From a checkpoint of a small mixture-of-experts model trained on Wikipedia: 10 layers, 128 experts in each of 5 layers.
Below are experts of layer 3 (counted from 0) of a mixture-of-experts language model. Rows are named router (the router's row for the expert) and show model dimensions 112-167. Each number is 200 + 30 x the weight over its row's rms, rounded and kept within 0 to 999.
After each expert's rows: "comes before" lists some tokens at least twice as common just after its tokens as in all text. This comes from a sample of Wikipedia text that the model never trained on. Tokens count by the router's weight.

# expert 104
router,194,208,217,200,223,251,200,209,220,213,203,162,173,219,174,184,175,214,245,246,180,204,202,228,231,210,157,155,183,181,237,187,156,186,142,188,259,203,187,175,220,203,207,200,155,216,252,188,187,214,198,184,220,224,157,202
comes before: ",", " |", " (", ";", " and", "'s"

# expert 7
router,197,214,201,218,152,205,185,194,210,188,210,165,214,189,182,232,144,196,195,174,205,232,247,245,215,190,156,149,178,106,215,205,185,186,181,162,174,208,164,140,225,226,217,209,230,266,200,187,171,202,214,186,287,188,186,192
comes before: " the", " a", " his", " an", " he", " it"

# expert 5
router,218,247,175,241,205,223,220,181,181,223,235,175,192,210,199,203,177,221,232,211,181,220,244,202,229,258,170,156,200,178,239,201,148,229,202,198,213,171,228,187,171,205,213,236,210,218,235,157,184,194,223,200,226,193,260,177
comes before: " 0", " the", " ", " 1", " 2", " 3"

# expert 86
router,200,207,229,250,166,211,227,199,217,140,175,218,179,154,205,219,195,197,236,181,234,192,258,228,198,222,197,167,196,160,236,219,264,228,156,234,240,184,194,213,190,218,201,237,167,228,250,146,160,179,222,200,212,227,211,181
comes before: " of", ",", ".", " in", " and", " to"

# expert 66
router,200,185,196,250,201,184,214,209,216,154,182,202,231,191,186,113,170,223,202,224,215,221,228,241,203,211,200,151,214,129,223,217,216,242,213,201,210,206,219,215,182,215,183,201,252,193,218,164,180,223,218,242,220,207,227,218
comes before: " |", ":", "==", " ·", " ==", " JPL"

# expert 110
router,180,195,154,232,178,224,257,169,177,161,230,153,207,203,214,208,196,161,193,248,226,241,246,230,190,224,180,197,190,170,209,185,222,229,199,182,205,137,201,153,196,268,243,228,202,207,228,153,217,223,239,233,222,161,186,165
comes before: " |", "0", "1", "2", "S", "3"

# expert 122
router,215,173,183,196,215,218,220,226,189,187,144,180,219,201,205,170,232,248,230,178,222,215,233,206,227,203,190,198,199,107,171,197,213,210,209,178,212,174,178,166,212,198,195,211,172,196,246,175,168,203,198,198,217,203,223,190
comes before: "\n", " The", " He", " In", " It", "=="

# expert 19
router,177,174,203,233,229,214,230,180,203,160,207,193,193,218,183,213,173,202,257,241,220,230,255,222,190,270,210,153,149,162,214,201,219,239,177,152,201,186,196,180,217,248,142,227,201,242,214,172,191,245,215,230,240,194,182,196
comes before: " |", ";", ",", ")", ".", " ("

# expert 100
router,201,168,179,249,234,235,193,235,190,148,151,213,201,253,160,166,205,222,233,209,187,229,214,187,206,232,164,153,194,183,218,198,232,200,192,235,230,173,184,147,235,251,189,177,185,186,249,206,200,182,195,188,311,231,230,175
comes before: "\n", " was", " is", " he", " had", " as"

# expert 114
router,203,206,185,239,186,235,208,196,222,173,256,202,175,189,188,214,173,166,271,178,215,196,248,231,213,168,157,161,144,154,244,159,234,204,164,211,211,178,224,178,184,263,184,229,217,244,173,210,155,210,181,205,219,184,219,207
comes before: ".", ",", " of", " and", " in", " are"

# expert 87
router,184,222,166,208,166,242,200,187,217,227,242,191,204,179,243,223,165,169,211,206,204,215,197,200,209,232,212,162,199,209,169,166,173,199,153,173,188,212,180,197,231,215,212,209,189,261,255,152,198,218,226,216,245,258,191,163
comes before: " the", " a", " his", " this", " addition", " which"

# expert 97
router,131,203,194,251,202,236,193,209,238,143,193,194,221,196,196,218,164,185,211,250,219,193,201,276,205,249,193,185,186,163,214,177,212,208,191,119,232,232,190,176,210,253,192,246,180,210,225,161,198,237,194,229,193,184,196,189
comes before: " |", ")", "_{", "O", "R", ";"

# expert 74
router,217,218,173,210,194,213,217,214,220,190,196,181,219,230,163,211,187,166,225,232,174,242,186,189,222,234,174,196,212,104,195,200,235,192,152,166,182,201,195,157,188,235,181,231,220,164,203,187,192,225,201,222,221,218,196,158
comes before: " ", "==", "The", "===", "-", "In"

# expert 37
router,253,229,170,241,179,226,232,214,217,197,212,177,170,229,211,173,175,182,268,194,217,223,229,182,222,243,219,154,225,146,158,202,185,244,178,211,178,196,209,181,196,269,152,232,242,219,217,139,199,193,234,193,262,242,203,204
comes before: "-", "\n", " ", " •", "|", "="

# expert 16
router,200,190,207,248,206,185,203,204,227,194,169,182,161,191,200,179,169,162,208,235,216,186,220,223,223,197,206,187,150,144,181,230,186,190,198,218,235,187,194,174,209,235,195,218,187,236,290,168,204,250,226,170,274,200,144,170
comes before: ",", ")", "–", " |", ".", "),"

# expert 108
router,176,243,186,219,155,202,175,174,201,163,189,189,184,174,193,191,215,165,199,156,194,203,229,263,218,212,130,158,182,126,199,222,188,180,223,137,195,176,184,191,218,257,211,174,233,214,184,158,180,177,221,164,250,175,180,172
comes before: " to", " the", " in", " by", " a", " on"

# expert 78
router,159,137,226,217,223,182,175,190,171,162,188,201,178,220,207,175,200,172,219,194,190,137,212,246,204,199,186,188,163,156,223,212,184,236,171,178,203,215,214,205,163,211,146,162,204,246,203,174,183,188,191,209,241,220,162,229
comes before: " |", ")", "%", " (", ".", "°"

# expert 63
router,180,238,225,220,166,184,174,194,223,166,178,181,174,182,209,177,217,180,205,186,195,194,218,263,217,223,133,171,181,118,200,224,189,190,185,136,198,175,222,191,232,267,196,190,231,200,195,161,170,181,219,169,240,167,187,188
comes before: " to", " in", " by", " the", " a", " on"

# expert 85
router,216,228,168,215,232,241,222,186,201,226,194,216,161,183,187,198,174,200,180,263,231,228,225,219,174,226,181,192,215,169,202,229,184,195,152,217,165,178,216,179,186,247,185,239,197,209,214,212,196,222,269,211,238,170,192,194
comes before: " the", ":", " a", " UTC", " United", " New"

# expert 64
router,218,205,216,269,184,194,221,218,238,155,169,213,181,188,241,191,163,183,209,216,170,189,227,203,149,209,212,204,151,148,243,245,214,194,166,195,222,180,205,178,187,243,221,187,179,186,231,197,197,199,223,200,254,219,217,214
comes before: ":", " of", "==", " in", " to", " for"

# expert 49
router,200,217,223,244,173,237,184,207,220,157,181,179,168,235,214,196,189,116,226,207,209,170,200,225,178,228,203,128,194,153,182,218,210,246,209,171,176,169,188,184,239,209,210,174,182,185,234,180,178,187,229,213,259,197,156,168
comes before: " by", " to", " in", " as", " for", " with"

# expert 3
router,217,209,202,242,218,232,216,207,207,203,234,226,151,182,161,152,183,181,256,180,210,187,236,242,218,186,204,154,159,184,234,181,208,223,140,206,203,191,190,169,187,252,160,223,208,231,207,178,133,216,220,206,216,166,244,234
comes before: ",", ".", " of", " and", " in", " ("

# expert 35
router,186,253,180,210,166,215,201,217,225,159,202,197,233,191,215,191,179,151,176,185,175,190,223,243,234,201,167,184,193,164,203,209,179,256,200,171,202,201,132,189,189,231,198,189,166,203,232,204,215,189,188,222,233,191,215,204
comes before: "2", "1", "0", "3", "4", "5"

# expert 120
router,222,262,193,212,182,230,229,207,241,196,195,238,211,189,191,139,160,203,247,182,170,228,210,245,182,225,166,156,190,168,206,210,176,255,194,192,226,220,205,184,210,217,194,192,202,210,217,182,204,189,227,224,250,221,197,220
comes before: "|", " ", " Total", " 13", " 6", " Turnout"

# expert 61
router,190,164,171,243,154,233,225,199,230,192,201,211,216,166,220,181,178,226,224,240,224,248,275,236,209,240,169,155,144,154,208,203,229,170,195,211,208,197,192,221,217,263,221,266,200,198,210,166,183,206,186,210,265,213,229,201
comes before: ",", ".", " in", " and", " of", " for"

# expert 8
router,255,248,212,260,199,236,223,228,192,229,227,194,194,195,224,202,153,212,223,217,187,190,209,176,212,208,185,189,208,161,162,150,209,213,169,206,237,208,177,201,196,284,165,189,184,199,220,194,168,229,209,258,265,207,177,173
comes before: "\n", " ", " ·", " MPC", " 1", " —"

# expert 58
router,205,179,226,245,194,232,242,189,193,155,188,205,171,201,197,207,199,215,218,214,173,202,231,208,207,253,172,132,144,167,208,212,226,216,174,178,227,200,173,201,252,216,157,228,224,209,219,183,182,224,213,253,236,187,147,216
comes before: " (", ",", " was", "'s", " is", ")"

# expert 56
router,241,195,185,215,199,222,227,198,196,202,166,194,213,202,168,203,212,239,241,247,200,217,228,225,209,218,205,153,187,153,204,212,244,213,160,209,215,210,221,201,231,257,193,274,245,203,245,188,197,178,187,228,243,237,225,223
comes before: ",", ".", " of", " in", " (", " and"

# expert 89
router,195,218,218,251,173,213,181,195,178,231,190,186,182,222,253,188,160,209,164,194,197,280,255,226,178,254,235,161,157,183,248,217,179,251,209,210,207,184,181,176,184,221,227,237,214,207,224,185,234,211,203,230,257,166,196,241
comes before: " of", " the", "'s", " MF", " DF", " Labour"

# expert 91
router,169,221,175,222,186,237,228,190,215,245,177,189,203,160,172,179,152,144,201,181,195,212,220,257,183,203,168,126,199,160,182,127,193,181,194,142,187,206,193,175,245,224,215,201,161,218,208,201,176,212,242,211,279,183,179,202
comes before: " the", " a", " his", " this", " September", " its"

# expert 25
router,254,204,240,223,225,212,183,216,207,218,213,174,218,214,259,200,164,192,193,209,164,197,224,170,217,232,193,159,188,136,180,175,189,184,158,215,226,219,189,225,206,257,245,209,181,236,237,205,197,217,206,243,260,223,179,205
comes before: "–", ".", "th", "′", "°", "/"

# expert 41
router,164,245,206,238,228,193,206,168,246,237,189,183,176,190,204,162,194,218,212,209,213,206,261,195,218,254,177,166,187,191,182,191,196,201,207,203,230,196,169,210,197,257,203,236,174,250,192,153,184,241,253,203,226,236,193,193
comes before: " 1", " 0", " 2", " 3", " 4", " 6"

# expert 47
router,190,170,196,248,196,228,223,199,206,216,239,230,220,189,248,224,151,218,183,225,189,235,222,221,166,218,198,167,141,171,251,197,193,179,175,155,220,201,202,192,152,227,218,236,223,210,201,189,203,192,202,223,243,170,213,264
comes before: " of", " and", "'s", " who", " in", " John"

# expert 42
router,184,169,198,223,194,185,203,199,234,198,217,189,249,197,212,162,134,216,181,189,172,283,193,224,225,251,172,194,190,151,235,226,203,179,149,203,193,213,173,171,223,234,217,165,237,249,198,200,174,200,212,218,269,190,209,250
comes before: ":", " |", " by", " /", " ·", "):"

# expert 106
router,198,167,195,208,171,214,213,191,209,190,130,201,226,242,230,165,194,205,252,201,223,235,228,287,219,201,196,119,200,147,212,242,195,223,166,185,202,166,186,207,212,210,209,218,155,171,207,176,172,194,234,206,260,241,213,168
comes before: ",", " of", " and", "\"", " (", "s"

# expert 60
router,228,243,170,232,178,236,142,251,179,153,221,185,180,202,206,223,169,225,206,171,187,219,240,274,211,226,129,161,202,124,216,197,220,204,201,192,174,218,150,165,213,273,220,206,214,237,243,174,218,241,195,149,263,201,166,199
comes before: " the", " a", " that", " his", " to", " be"

# expert 59
router,197,181,184,216,211,246,212,214,195,179,194,184,198,243,187,221,185,180,232,208,175,249,236,219,175,228,129,127,145,122,216,186,193,204,205,170,185,166,227,203,208,207,210,222,166,187,183,206,184,183,220,210,234,184,212,140
comes before: "\n", " The", " ", " In", " \"", " He"

# expert 10
router,187,208,218,259,251,188,179,190,224,183,168,192,144,190,154,184,203,212,265,230,202,223,222,197,247,216,189,166,173,151,180,213,157,179,204,216,273,173,198,173,197,245,179,237,195,250,284,196,212,251,240,203,261,182,178,170
comes before: ",", ")", "–", ".", " |", "),"

# expert 38
router,198,175,184,211,197,203,175,197,178,217,170,182,237,182,209,192,184,195,212,200,198,200,235,214,215,241,231,188,214,166,220,231,250,245,169,164,201,215,222,185,158,257,186,194,187,218,244,148,170,219,220,236,221,203,211,188
comes before: "\n", " The", " In", " He", " It", "5"

# expert 117
router,207,206,218,201,243,188,210,190,227,238,216,176,188,213,188,170,253,180,229,196,261,230,266,214,210,248,226,179,187,166,215,184,172,222,213,167,178,246,169,206,194,209,182,235,196,234,229,196,157,193,215,200,198,214,195,225
comes before: " |", " 0", " ", " 1", " 2", " 3"

# expert 72
router,216,220,166,241,165,252,180,187,158,226,238,192,232,212,264,194,159,210,187,200,148,224,248,218,211,249,189,177,198,155,216,180,155,229,177,173,183,215,212,154,161,213,233,258,250,218,269,180,186,242,249,194,276,190,223,153
comes before: " the", " a", " his", " this", " their", " its"

# expert 69
router,238,266,181,173,194,208,191,227,206,146,178,121,195,191,171,175,170,184,199,209,148,187,204,177,212,233,192,169,195,190,200,214,184,185,163,217,234,173,151,217,168,214,218,220,207,169,230,188,196,204,214,236,207,198,181,237
comes before: ",", " (", "i", "a", "us", "o"